config.yaml
num_hidden_layers: 14
hidden_size: 192
n_experts: 24
experts_per_token: 6
d_expert: 32
d_shared_expert: 64
hidden_act: "swiglu"
moe_layers: [1, 2, 3, 4, 5, 6, 7, 8, 9, 10, 11, 12, 13]
router_score: "sigmoid"
normalize_top_k: true
routed_scale: 2.45
balance_loss: 0.000106
balance_bias: true
router_bias: true
n_groups: 8
groups_per_token: 4
init_std_router: 0.0264
lr_router: 0.000351
num_attention_heads: 2
num_key_value_heads: 1
head_dim: 96
vocab_size: 16384
norm: "rmsnorm"
norm_place: "pre"
norm_eps: 1e-05
positions: "rope"
rope_theta: 10000.0
rope_fraction: 1.0
qk_norm: false
attn_scale: 0.102
tie_word_embeddings: false
parallel_block: false
init: "normal"
init_std_qkv: 0.0597
init_std_o: 0.0
init_std_up: 0.0597
init_std_down: 0.0
optimizer: "muon_variant"
learning_rate: 0.00817
lr_mult_qkv: 0.7
beta1: 0.9
lr_head: 0.00519
max_grad_norm: 0.5
warmup_steps: 200
schedule: "wsd"
decay_fraction: 1.0
decay_shape: "sqrt"
final_lr_fraction: 0.0
batch_tokens: 65536
max_seq_len: 512
doc_mask: true
train_tokens: 397100000
max_steps: 6060
dataset: "wikipedia_en"
Below are experts of layer 7 (counted from 0) of a mixture-of-experts language model. Rows are named router (the router's row for the expert), gate (a neuron's input weights, with its number), up (a neuron's input weights, with its number) and show model dimensions 128-159. Each number is 200 + 40 x the weight over its row's rms, rounded and kept within 0 to 999.
Before each expert's rows: "mostly gets" lists some tokens that are sent to it at least half of the time; "gets" lists some tokens that make up at least twice as much of what it gets as of all text. This comes from a sample of Wikipedia text that the model never trained on. Tokens count by the router's weight.

# expert 15
mostly gets: " the", " his", " from", "The", " their", " at"
gets: " the", " of", " in", " to", " a", " The"
router,149,227,172,236,196,141,211,193,193,215,239,188,253,220,189,147,191,229,128,209,241,204,237,247,148,238,238,204,159,217,191,221
gate0,154,198,130,207,152,150,193,313,243,157,253,207,167,212,156,212,214,166,194,211,219,162,134,178,278,183,215,166,240,203,180,193
up0,240,183,270,234,176,148,188,249,210,236,214,282,190,193,139,194,285,221,220,202,199,125,175,133,225,168,190,184,199,191,231,209
gate1,147,264,240,176,121,197,250,157,221,267,243,157,194,178,173,197,162,277,182,166,207,251,220,205,158,186,272,221,201,250,214,188
up1,228,199,214,245,208,202,167,234,175,222,133,192,192,260,267,269,231,188,210,161,153,176,190,176,251,218,217,221,212,177,233,166
gate2,161,166,201,231,284,229,220,249,200,197,179,153,189,245,164,237,185,153,188,176,184,159,148,238,248,166,242,206,186,216,80,127
up2,211,197,177,204,164,162,214,111,183,238,177,186,245,259,269,216,261,230,221,199,205,208,145,216,201,235,188,233,181,226,191,190
gate3,184,240,209,299,160,251,265,181,196,160,185,161,226,171,155,168,228,232,227,246,166,275,196,260,218,151,194,245,192,299,176,193
up3,181,224,158,197,179,189,205,237,225,160,74,247,265,163,264,180,220,232,262,308,267,225,236,137,176,207,180,177,152,151,207,273
gate4,166,263,143,205,136,199,225,192,149,228,256,188,223,182,191,205,90,205,172,244,151,276,146,230,208,204,124,192,165,204,188,234
up4,235,196,213,207,202,143,211,166,270,221,265,197,230,195,232,239,167,185,147,206,277,145,211,208,210,165,165,240,243,228,177,188
gate5,214,172,184,191,161,231,170,159,126,130,201,128,220,140,193,230,210,193,211,204,257,206,214,248,141,243,247,170,207,177,200,191
up5,97,249,222,194,200,162,236,127,264,181,188,260,151,238,224,138,192,212,287,180,188,140,218,204,183,197,182,175,197,273,237,136
gate6,247,186,159,169,279,181,172,169,215,169,194,211,265,231,220,208,140,215,198,196,242,146,228,197,212,227,236,140,254,211,172,215
up6,215,162,200,176,166,232,176,184,189,143,231,184,227,220,212,181,191,185,194,160,147,174,196,204,170,239,112,288,165,190,207,202
gate7,206,232,196,136,190,145,304,218,203,159,191,206,207,206,194,181,166,214,202,205,123,123,170,197,194,235,151,179,139,245,210,240
up7,222,130,190,221,199,159,190,231,170,135,187,165,237,176,221,206,271,220,198,240,261,175,134,131,232,172,222,161,221,149,175,196
gate8,237,195,242,230,164,219,204,224,120,214,178,144,187,185,191,186,193,210,227,216,187,162,192,231,238,276,228,212,215,175,197,252
up8,206,177,217,124,229,203,169,238,299,175,174,156,195,282,232,206,211,188,138,123,211,160,215,136,194,205,186,208,170,169,227,183
gate9,155,189,201,267,214,190,264,159,269,238,200,197,173,235,234,86,189,179,166,195,248,307,173,221,178,248,228,216,241,204,207,171
up9,191,149,238,225,241,185,168,211,177,273,172,241,239,207,160,216,265,176,200,229,232,155,254,203,227,244,186,194,244,187,235,151
gate10,173,167,203,274,264,209,218,210,245,241,241,192,223,189,166,242,165,172,194,273,225,217,205,147,196,181,243,280,208,240,236,210
up10,200,179,245,176,196,163,208,217,130,134,220,229,215,129,275,196,290,261,206,169,180,168,207,224,184,301,163,142,248,245,182,190
gate11,222,144,131,222,149,245,194,174,231,209,156,222,208,221,254,169,172,207,224,257,143,211,151,155,161,253,261,159,196,312,211,217
up11,227,141,226,276,201,222,252,240,121,194,201,239,222,182,182,205,215,189,193,268,179,203,245,265,137,249,211,226,249,219,202,180
gate12,111,222,213,274,252,194,225,147,249,154,163,207,190,207,243,211,166,231,172,218,217,202,212,233,215,229,234,285,201,190,256,254
up12,223,182,184,216,214,236,93,212,243,222,142,254,185,182,191,146,151,162,179,174,276,230,227,281,241,189,282,173,196,228,211,206
gate13,182,260,194,158,208,172,255,207,229,176,176,203,124,229,275,178,199,175,274,247,189,172,192,222,239,181,265,238,183,247,199,252
up13,178,195,262,245,184,232,184,201,192,267,249,255,131,214,228,205,262,201,135,203,276,219,270,172,110,250,191,161,182,209,139,162
gate14,221,174,154,209,196,159,206,228,244,252,247,154,193,265,199,221,237,195,202,169,169,199,247,229,154,131,203,187,214,121,225,146
up14,268,201,246,245,268,192,239,208,148,230,243,190,178,180,239,180,270,163,149,243,243,170,206,230,233,167,177,200,255,217,179,187
gate15,148,179,215,235,201,208,140,165,211,166,202,133,220,169,229,245,173,197,264,184,205,185,162,250,156,269,193,178,134,213,132,215
up15,188,266,219,186,198,149,238,136,216,206,222,125,258,268,204,247,171,195,141,114,160,177,252,233,170,116,267,199,211,167,179,221
gate16,206,195,116,251,206,205,214,214,168,220,161,191,205,247,265,263,197,189,278,204,264,234,188,121,134,210,261,213,217,220,212,217
up16,265,174,172,171,196,141,105,172,265,166,104,227,231,190,187,178,225,167,179,131,179,237,190,190,190,192,223,155,179,173,184,169
gate17,135,209,145,200,207,287,249,193,164,240,208,132,208,239,225,227,189,184,232,207,242,156,214,178,157,153,192,206,221,235,171,174
up17,250,222,170,145,263,197,200,267,183,205,269,172,145,204,210,241,171,244,244,191,188,162,188,224,266,200,257,176,179,146,196,188
gate18,203,172,207,214,227,191,169,148,172,261,225,204,192,227,242,128,260,244,198,215,249,127,111,228,166,179,175,215,220,158,156,169
up18,155,210,145,262,227,279,249,226,183,221,195,178,212,227,165,179,170,227,224,288,186,190,249,158,244,163,188,194,182,224,221,245
gate19,184,174,292,130,233,113,197,289,186,209,262,222,210,245,182,212,142,188,164,196,155,189,182,295,194,182,123,222,197,245,251,302
up19,168,199,169,225,210,169,220,152,268,215,175,199,151,230,172,217,209,216,181,269,209,141,198,197,211,219,254,146,183,209,193,178
gate20,191,231,185,202,256,169,242,246,137,127,187,163,203,183,142,203,108,179,166,192,153,165,182,244,178,290,247,230,268,207,236,148
up20,183,200,213,221,194,244,189,147,140,197,245,226,206,228,222,212,144,186,215,266,254,152,277,129,169,246,202,178,177,136,202,237
gate21,277,242,284,170,202,252,192,192,162,286,176,133,202,241,202,207,160,237,185,220,293,170,199,223,235,236,145,294,217,211,125,183
up21,217,123,204,130,212,235,243,157,164,203,205,134,189,125,212,212,201,208,231,175,256,233,158,220,215,223,194,231,148,222,212,211
gate22,234,162,227,222,200,276,171,226,204,176,186,184,199,245,223,225,200,237,263,198,247,273,255,202,167,190,143,194,193,265,122,187
up22,248,125,181,135,161,162,92,159,207,232,181,186,151,157,128,217,255,171,225,260,272,250,169,181,247,175,151,234,221,127,258,201
gate23,170,165,250,193,202,244,255,207,175,194,183,219,258,186,193,205,189,177,226,273,162,209,268,208,221,255,204,176,176,145,194,224
up23,153,218,140,234,285,230,206,180,256,204,208,211,105,178,233,174,189,139,258,280,206,219,132,192,177,197,141,211,188,135,208,90
gate24,197,154,183,217,139,250,187,132,227,184,202,170,229,209,201,236,196,181,233,264,242,162,243,243,193,213,241,204,225,290,255,220
up24,181,128,234,163,200,162,181,224,254,220,165,211,274,233,245,232,130,223,183,246,259,170,150,206,236,192,191,262,228,221,187,182
gate25,116,270,211,165,207,179,147,223,200,189,202,178,232,268,195,262,204,204,177,199,170,206,198,177,172,226,235,247,193,221,235,130
up25,259,156,257,142,134,211,192,222,166,188,244,169,264,189,171,168,172,188,150,203,152,198,202,218,175,232,174,206,186,228,237,296
gate26,214,151,224,174,161,228,157,236,155,166,204,140,185,229,225,232,161,205,149,179,187,213,177,171,147,283,225,179,232,231,218,258
up26,226,216,138,158,220,148,211,294,176,217,257,223,181,185,259,222,204,193,154,251,226,212,226,168,134,189,160,166,173,228,184,186
gate27,180,139,138,220,209,160,217,199,205,133,190,187,204,153,231,204,237,222,229,186,244,206,134,199,187,136,205,167,161,164,160,138
up27,138,236,195,204,202,208,196,215,138,184,182,180,199,157,162,229,257,195,213,329,177,153,263,222,137,200,179,232,186,211,184,250
gate28,226,206,195,293,179,191,204,197,208,193,141,215,192,210,182,253,202,174,227,258,169,320,227,218,133,139,227,174,159,155,250,205
up28,229,257,192,188,179,171,172,273,205,177,239,266,216,208,194,200,225,208,147,168,203,124,218,176,183,269,174,187,150,201,223,185
gate29,182,170,195,285,205,186,257,222,189,206,214,200,139,195,211,267,194,288,245,152,238,138,169,241,190,197,258,205,206,155,209,152
up29,206,162,245,174,174,189,215,161,244,175,215,302,156,219,258,201,178,178,172,226,212,191,258,185,246,179,231,147,174,220,218,205
gate30,231,241,190,258,225,174,206,237,175,216,136,229,188,176,233,289,183,187,199,233,198,192,180,286,265,202,221,201,173,227,205,105
up30,186,151,172,194,136,239,174,203,177,215,185,182,226,203,201,192,229,180,224,263,176,181,198,208,164,264,195,215,255,265,262,247
gate31,127,198,211,202,176,152,248,170,216,185,248,186,241,245,172,221,115,224,163,168,170,197,172,251,242,155,257,210,196,233,211,227
up31,146,247,180,264,170,107,236,210,204,206,218,175,217,337,213,192,213,203,199,255,189,221,218,245,174,161,194,178,216,223,236,268

# expert 5
mostly gets: "″", " released", " during", " served", " in", "In"
gets: ",", " in", " of", " to", " on", " for"
router,164,161,213,227,206,164,225,182,238,225,196,187,235,222,170,180,256,188,185,222,201,295,270,241,160,206,209,233,233,137,267,177
gate0,212,209,271,184,208,224,170,148,291,214,142,220,195,249,318,264,254,178,254,194,125,184,270,138,157,207,210,179,192,254,267,193
up0,177,235,183,202,165,163,216,110,231,200,232,278,247,202,238,164,175,192,147,237,183,228,105,264,168,156,195,182,227,234,177,242
gate1,227,220,193,197,206,149,266,201,188,216,215,221,172,213,135,228,255,189,184,239,115,306,209,294,203,235,233,204,232,167,201,153
up1,193,195,229,208,234,219,252,161,192,226,234,137,197,152,250,178,178,171,294,232,147,176,206,183,197,211,171,239,154,190,192,240
gate2,125,157,162,192,233,200,150,116,218,311,156,147,136,229,167,181,182,199,222,235,166,240,218,186,163,144,160,174,195,192,225,164
up2,147,227,200,253,212,217,204,160,192,175,201,182,235,135,207,201,173,252,255,195,243,239,171,133,182,227,278,175,176,157,209,198
gate3,198,200,236,192,250,156,234,226,207,260,259,257,164,160,244,219,171,204,236,177,175,124,214,191,130,220,202,145,184,140,123,218
up3,135,222,203,209,160,293,273,300,209,153,154,184,154,200,225,234,68,166,200,191,206,210,234,156,163,161,176,225,214,176,117,238
gate4,139,177,215,222,202,91,209,258,256,162,234,230,251,271,156,219,179,128,206,201,161,201,206,246,225,290,182,218,232,217,199,230
up4,224,218,141,176,197,129,213,234,238,200,186,177,160,109,265,217,189,248,189,212,222,258,194,142,228,221,241,194,237,158,195,191
gate5,156,236,283,259,182,125,147,248,222,191,165,240,267,253,265,233,157,133,200,245,221,238,121,194,242,278,237,203,157,175,200,218
up5,224,235,188,165,166,169,245,159,188,170,256,181,172,256,142,221,223,173,192,246,248,165,153,211,215,180,138,244,238,267,148,210
gate6,226,156,229,223,156,197,221,170,213,165,234,201,256,191,313,247,221,203,312,189,146,219,190,213,218,223,234,257,196,207,123,187
up6,195,166,190,253,222,204,234,173,196,249,182,195,182,144,129,236,218,227,170,199,196,148,289,165,185,264,193,152,173,193,206,172
gate7,181,225,158,251,177,206,229,218,180,176,197,223,222,187,161,223,265,223,153,206,292,186,157,188,176,185,232,198,213,217,225,181
up7,342,135,188,174,163,193,178,170,188,219,271,204,172,234,260,154,213,244,187,238,196,212,193,183,157,242,184,238,135,174,193,194
gate8,164,259,251,182,189,192,248,197,204,220,185,205,210,243,222,180,198,155,160,160,173,104,234,226,280,222,205,264,153,205,173,187
up8,125,195,150,154,202,163,165,188,239,207,223,207,256,188,152,203,248,132,156,211,231,206,233,258,171,207,193,217,214,190,217,143
gate9,152,169,227,215,221,221,216,211,187,224,226,203,238,206,176,141,142,204,180,179,212,227,223,211,229,161,281,248,162,282,214,268
up9,192,148,220,190,136,201,255,199,232,195,145,251,207,210,278,183,193,174,202,266,229,153,231,196,204,272,267,205,207,294,310,178
gate10,230,170,192,137,144,207,174,106,182,186,202,285,153,215,207,261,159,165,174,147,217,204,194,247,154,218,157,211,240,199,213,193
up10,210,202,181,216,140,135,148,270,225,170,187,203,194,153,138,171,253,166,190,234,208,244,250,227,208,245,219,197,126,195,158,221
gate11,228,210,246,222,164,180,252,186,195,174,152,254,127,157,146,244,242,153,216,211,175,255,195,199,127,128,222,191,124,221,209,237
up11,221,164,258,223,164,177,129,241,182,154,136,190,246,217,204,188,270,186,194,180,177,211,180,207,158,173,217,173,182,155,301,232
gate12,211,170,148,213,176,171,274,245,191,248,133,179,193,210,159,179,247,179,197,170,221,207,241,192,218,187,214,158,186,155,190,105
up12,208,118,178,216,240,212,228,187,203,248,223,271,187,258,96,185,185,179,222,140,235,266,190,193,174,196,179,156,154,248,176,230
gate13,147,223,210,197,215,140,162,169,230,218,222,196,146,271,152,211,248,203,205,161,94,165,250,181,257,253,172,247,140,235,178,146
up13,137,234,187,202,235,190,175,266,198,151,154,171,199,227,286,267,197,203,218,217,180,154,225,165,193,211,210,199,246,229,225,210
gate14,244,134,226,101,211,205,227,185,240,167,87,258,139,178,219,192,294,303,232,213,236,196,258,213,235,146,158,240,210,194,279,219
up14,199,211,204,182,201,172,229,241,279,232,157,190,229,113,260,239,228,228,159,229,202,261,155,214,178,245,143,201,134,168,237,159
gate15,247,171,152,162,141,149,134,207,189,251,152,190,146,182,232,163,217,155,294,192,263,240,244,247,200,118,144,274,248,165,208,219
up15,168,223,239,292,264,279,163,159,196,139,290,240,227,127,190,170,157,164,218,223,198,176,116,168,207,164,213,210,173,202,265,185
gate16,145,170,249,156,211,183,264,138,261,248,263,167,187,252,266,206,253,203,187,253,134,153,234,189,210,223,192,217,111,159,231,228
up16,183,241,309,198,269,138,231,151,228,248,178,206,234,119,169,213,176,117,179,237,143,165,195,203,151,244,197,190,245,201,209,244
gate17,120,212,167,222,313,184,224,200,216,183,237,214,205,160,226,207,215,174,205,233,229,241,265,269,151,221,248,200,177,160,214,223
up17,155,249,181,230,175,249,153,175,181,177,234,195,219,188,200,159,166,145,148,211,145,146,232,182,178,164,193,151,146,198,159,191
gate18,214,179,124,165,200,235,168,232,110,236,245,170,165,243,194,200,203,154,185,214,236,149,193,183,223,225,204,185,212,234,271,204
up18,179,269,205,130,227,240,176,175,197,236,214,153,230,214,244,208,170,193,183,212,185,175,127,192,256,276,242,229,224,296,256,232
gate19,192,189,199,194,280,161,218,210,312,208,222,163,201,218,224,212,237,160,155,150,230,258,312,209,213,194,184,122,227,217,275,186
up19,220,143,191,169,209,184,226,177,252,199,244,203,163,232,172,132,242,164,218,190,152,199,170,217,238,206,137,215,195,248,109,255
gate20,162,174,214,216,285,235,144,231,209,218,214,241,182,206,224,171,185,142,154,245,236,222,257,138,208,174,164,172,160,241,215,198
up20,219,126,262,255,209,257,169,241,252,275,252,221,121,201,254,117,155,256,181,222,184,190,250,230,182,194,173,185,230,222,176,242
gate21,251,182,239,279,128,237,159,227,137,239,169,225,195,145,211,233,228,256,173,210,215,248,147,189,203,238,159,247,181,254,220,139
up21,183,183,185,135,111,171,149,254,259,173,242,205,114,175,239,162,211,249,117,173,197,166,186,216,223,173,185,229,170,273,229,175
gate22,148,217,174,286,280,231,221,197,186,248,260,209,187,267,258,219,160,155,202,185,185,169,162,189,198,133,195,262,293,200,210,196
up22,229,259,169,207,95,219,194,238,174,178,212,200,211,197,177,181,202,238,214,272,246,153,252,191,167,236,233,166,189,148,227,189
gate23,192,199,213,185,209,194,226,180,182,226,202,175,210,253,252,126,208,252,170,166,177,255,257,189,226,238,185,216,249,159,199,232
up23,161,233,141,266,181,203,273,200,132,282,197,207,191,181,183,191,218,174,269,201,220,245,197,190,147,248,236,171,267,232,194,246
gate24,213,182,110,193,124,204,144,169,228,229,230,167,206,220,213,204,204,230,216,160,216,218,175,155,267,176,223,227,202,255,275,147
up24,225,237,214,230,188,148,199,192,175,245,167,258,221,203,241,158,205,264,230,234,175,184,243,195,248,103,141,244,259,273,223,195
gate25,225,203,172,237,206,187,230,228,213,119,178,191,176,185,194,184,192,177,173,182,192,217,157,190,121,176,214,179,253,219,311,218
up25,192,261,145,181,239,191,286,225,260,219,234,236,196,259,255,209,253,191,194,191,151,137,170,193,250,202,184,184,240,279,143,169
gate26,186,203,218,241,264,239,193,202,206,224,211,198,173,260,195,251,243,167,203,207,164,233,287,227,159,243,174,234,187,176,267,150
up26,183,235,203,269,100,189,202,110,179,198,164,198,126,202,207,162,162,195,184,187,249,192,168,207,240,207,166,208,230,159,206,183
gate27,204,198,181,151,240,152,186,151,197,253,201,224,203,234,194,168,205,166,154,249,201,176,142,203,204,187,229,146,192,206,245,164
up27,215,179,246,148,199,152,236,165,182,199,188,212,199,188,201,248,115,192,217,185,196,181,198,120,229,244,213,188,204,239,212,210
gate28,151,169,264,242,249,176,217,185,248,272,175,205,293,235,117,171,186,209,234,250,221,210,170,226,126,189,247,127,238,250,196,202
up28,138,216,211,195,152,167,214,193,183,243,62,204,235,144,190,134,180,235,226,203,231,181,192,200,234,202,211,178,247,178,182,187
gate29,210,230,204,231,203,221,224,224,190,196,243,209,233,259,185,254,276,189,130,190,168,225,169,273,167,225,175,77,292,140,264,226
up29,184,239,189,243,230,236,236,180,142,125,139,230,253,146,239,155,188,222,230,198,220,248,197,227,194,254,210,204,198,94,141,220
gate30,219,182,205,247,201,189,201,194,216,173,210,158,159,230,242,222,180,181,167,209,143,201,275,179,176,245,233,179,102,195,270,145
up30,273,215,232,226,222,250,190,184,211,178,151,144,187,117,205,225,221,261,218,228,185,203,262,270,189,224,241,101,284,193,148,168
gate31,162,171,241,255,239,192,214,205,131,206,191,250,160,202,130,236,165,173,211,218,265,222,203,227,263,126,214,172,191,91,236,155
up31,192,205,202,291,147,211,248,186,188,210,176,135,161,192,194,187,227,196,230,250,206,172,187,223,204,193,201,173,182,163,217,247

# expert 11
mostly gets: " who", " but", " which", " and", " they", " would"
gets: ",", " and", " to", " was", " in", " is"
router,163,157,249,255,236,146,279,215,255,217,240,200,239,200,202,155,186,149,167,199,225,226,211,254,190,235,217,148,153,160,150,211
gate0,115,261,248,222,187,235,214,289,178,228,283,120,242,280,233,215,227,202,244,143,122,184,170,175,245,161,253,227,245,234,174,242
up0,159,265,306,229,125,191,234,163,204,263,226,204,207,237,200,210,142,227,156,235,146,116,141,165,180,153,281,232,175,300,187,196
gate1,199,132,215,235,235,284,234,199,176,203,153,138,202,191,207,217,200,231,195,158,210,216,178,190,232,217,244,212,237,182,168,188
up1,205,238,199,166,146,205,233,258,209,186,219,260,150,196,135,153,219,207,165,189,209,207,219,218,78,237,174,174,214,274,281,185
gate2,255,124,231,217,150,187,223,188,199,223,233,178,233,236,272,229,140,242,235,178,211,283,196,191,225,276,188,189,196,189,241,227
up2,149,233,162,290,182,167,216,215,238,208,135,189,159,214,200,144,215,230,171,216,205,154,209,217,188,182,126,165,170,249,216,201
gate3,230,217,181,164,250,156,253,174,206,164,170,196,161,276,158,176,150,209,198,220,260,213,133,209,208,141,176,174,249,259,264,219
up3,248,214,197,178,180,247,201,111,215,207,196,167,252,189,133,171,234,156,239,242,158,125,215,178,200,183,186,215,166,229,175,173
gate4,198,205,159,223,211,183,215,263,230,192,281,247,160,190,269,233,173,223,207,212,223,175,277,226,158,190,225,159,186,207,188,263
up4,254,192,232,269,192,151,204,152,174,238,268,203,153,234,218,192,188,189,185,168,174,238,126,174,199,96,166,240,190,267,194,158
gate5,170,150,208,206,246,156,245,118,161,233,221,190,190,208,220,160,192,190,232,229,197,184,175,198,178,217,220,166,227,217,244,234
up5,229,195,205,222,251,192,190,234,231,178,231,224,198,249,189,190,193,230,207,209,173,163,239,238,180,232,208,189,211,121,132,210
gate6,222,181,154,217,268,174,252,173,147,246,280,188,277,185,176,234,202,247,172,159,183,181,222,176,134,155,209,218,232,168,186,246
up6,256,194,227,166,199,175,178,197,291,230,318,186,245,250,183,187,211,246,285,183,119,188,188,169,193,199,213,203,151,154,295,134
gate7,212,175,226,144,227,186,169,224,194,190,322,156,165,188,239,200,196,210,191,220,186,110,223,165,105,230,209,195,229,221,185,156
up7,192,202,197,158,142,239,146,212,228,214,134,256,205,283,184,240,205,195,161,230,177,265,239,141,209,241,176,203,229,172,200,176
gate8,110,210,236,212,226,150,182,173,232,155,159,196,155,241,224,272,246,158,241,149,220,211,139,170,236,219,235,190,149,229,168,239
up8,202,193,204,206,278,157,187,208,210,143,222,184,207,211,208,163,221,206,158,207,223,158,163,245,226,163,155,110,224,247,151,238
gate9,186,166,117,190,222,207,209,221,218,103,129,248,227,169,171,254,225,205,237,191,165,216,185,144,194,263,190,134,176,164,202,305
up9,127,219,228,181,201,169,258,277,184,212,207,200,226,201,197,193,179,172,139,248,170,152,208,145,115,203,207,178,206,296,108,230
gate10,180,297,246,247,227,213,197,190,227,192,175,225,175,214,157,194,218,211,212,223,175,200,225,266,194,153,217,161,196,194,219,251
up10,193,291,149,221,169,160,140,223,187,237,156,191,236,210,196,227,232,181,176,203,241,237,120,203,196,157,200,213,121,210,217,177
gate11,176,190,164,166,235,158,241,203,244,231,149,196,183,268,269,204,172,209,223,189,211,158,281,173,136,190,179,223,108,161,256,185
up11,166,239,136,186,245,177,174,190,212,208,148,178,181,293,187,264,199,178,180,234,200,181,266,128,248,201,108,261,190,187,227,254
gate12,204,179,185,274,203,157,166,240,152,125,191,225,190,183,224,230,181,162,133,285,217,220,242,175,164,207,224,230,207,193,205,118
up12,209,187,128,253,224,100,245,240,223,256,217,177,227,226,169,187,126,206,232,175,132,178,196,237,136,139,114,221,199,308,118,213
gate13,236,230,232,198,113,224,193,180,200,175,140,201,244,198,182,140,238,186,218,220,120,171,199,269,164,212,117,156,245,218,175,186
up13,226,180,229,267,181,185,261,237,209,211,167,200,189,250,238,234,211,192,169,207,188,294,195,170,236,233,220,169,162,216,191,208
gate14,167,205,116,278,227,104,182,259,182,258,231,131,209,170,166,187,142,212,224,166,181,183,173,211,247,215,218,121,198,205,101,253
up14,142,114,213,196,224,166,215,210,221,238,240,209,257,232,228,268,207,227,196,211,139,216,265,234,118,139,192,172,147,215,169,141
gate15,159,113,222,244,141,217,196,153,141,256,194,212,264,189,156,138,246,125,168,174,165,278,169,208,185,261,142,193,174,142,166,223
up15,246,229,207,219,197,141,189,268,169,182,190,126,210,176,203,263,130,255,175,213,213,161,192,192,281,157,128,252,181,202,177,192
gate16,180,191,140,179,214,192,215,172,210,215,237,187,195,182,201,206,194,196,193,187,189,247,205,242,134,205,228,186,168,181,128,182
up16,250,165,234,245,219,201,195,120,193,207,237,150,167,244,224,197,181,231,183,85,226,228,278,245,257,140,195,219,179,204,177,173
gate17,193,140,196,234,178,125,211,216,247,172,239,189,104,234,275,249,236,261,231,148,215,280,174,174,165,213,221,170,151,196,219,222
up17,223,176,197,162,219,220,200,227,247,234,195,272,205,277,211,160,200,214,211,169,186,222,303,198,225,197,305,273,213,190,193,206
gate18,184,132,153,116,287,103,220,248,246,170,167,174,156,318,230,208,271,167,131,167,229,172,187,232,207,143,262,240,250,216,244,238
up18,213,220,196,204,159,119,223,122,247,163,275,271,149,208,239,183,148,198,252,153,238,199,211,188,148,211,130,208,183,244,288,234
gate19,120,133,233,203,173,217,265,196,237,134,220,229,301,247,239,148,204,157,247,177,232,263,215,266,220,152,224,226,201,148,200,247
up19,204,239,175,181,107,198,261,128,204,216,180,189,155,267,143,160,264,221,146,183,91,189,230,257,163,300,174,193,157,181,283,155
gate20,233,179,152,170,250,227,266,128,280,194,120,159,220,189,148,230,206,248,248,238,229,223,122,165,55,246,215,203,187,195,219,168
up20,197,197,238,243,142,180,169,107,182,205,199,157,195,186,134,166,238,245,233,230,157,130,165,208,174,145,212,164,293,207,164,124
gate21,166,193,251,262,177,162,258,267,144,188,235,217,188,260,147,120,145,158,154,229,248,211,258,209,154,216,278,227,208,282,198,215
up21,201,244,201,185,169,183,202,156,235,127,171,203,217,168,195,187,121,191,129,189,203,187,248,279,122,207,209,203,205,159,210,239
gate22,208,157,158,186,235,211,204,185,173,258,223,132,113,139,185,229,203,166,231,183,271,209,178,181,182,209,228,210,207,241,239,210
up22,193,150,249,148,201,231,231,192,204,223,193,144,162,220,189,254,226,141,232,169,167,212,281,210,212,110,174,201,202,216,239,175
gate23,221,198,211,196,224,179,297,228,254,196,158,190,160,218,274,169,204,200,203,200,133,317,244,209,193,207,176,214,168,166,170,230
up23,207,241,215,226,190,250,237,192,218,197,111,202,171,174,225,184,123,194,180,203,257,229,238,222,222,204,210,272,164,183,161,165
gate24,188,205,206,162,204,195,260,287,185,122,254,267,216,167,164,216,232,204,152,179,261,236,210,211,116,226,203,320,183,231,190,225
up24,125,137,250,214,202,281,140,144,168,159,214,143,170,192,219,164,280,183,257,226,297,213,219,181,161,157,156,216,194,268,201,202
gate25,197,169,191,190,249,174,166,181,227,187,196,161,138,255,155,193,273,199,234,240,173,196,178,262,200,225,228,228,212,226,195,116
up25,198,291,296,239,222,130,207,237,193,244,267,226,248,323,223,180,159,210,145,188,216,76,192,174,216,188,176,227,224,261,158,186
gate26,169,197,218,216,202,215,144,206,191,198,228,151,241,178,196,266,243,218,256,139,177,222,185,187,238,281,261,157,154,192,178,285
up26,160,178,234,182,228,267,164,187,182,181,205,202,160,219,206,247,262,202,222,246,255,194,239,208,175,244,186,179,228,197,247,193
gate27,284,144,266,167,206,132,196,161,210,198,220,294,269,248,224,217,200,195,165,159,102,174,168,259,215,259,213,166,182,200,167,179
up27,194,219,152,131,241,200,228,204,232,168,174,198,279,157,306,206,219,238,169,161,202,214,183,180,154,212,202,241,212,235,127,193
gate28,196,158,133,170,227,267,206,243,260,168,214,194,156,174,172,187,254,143,211,194,206,265,167,173,208,290,126,210,210,209,132,273
up28,169,153,275,160,233,194,265,214,266,160,187,225,269,151,229,202,197,188,206,199,265,199,148,209,114,212,221,224,199,183,183,196
gate29,196,173,217,242,226,267,204,174,230,243,213,174,165,126,224,189,200,241,176,177,246,240,151,123,150,165,189,154,159,145,217,199
up29,209,269,192,160,289,176,161,288,214,225,203,120,213,162,200,250,171,265,304,200,179,210,145,181,227,171,241,115,241,206,168,225
gate30,84,180,178,175,181,176,169,192,249,224,219,226,221,221,226,238,203,167,216,207,189,277,203,331,175,243,158,232,209,226,179,224
up30,194,172,266,308,186,225,192,166,188,223,278,272,269,181,225,222,251,296,237,260,163,191,184,185,213,248,157,212,206,163,242,230
gate31,206,212,222,136,269,199,175,189,230,182,202,213,188,194,213,271,168,250,161,193,217,148,166,258,173,236,180,233,186,297,170,159
up31,211,159,155,232,304,236,203,197,237,171,145,234,184,199,190,231,222,231,175,170,206,189,184,251,221,222,214,268,192,179,207,195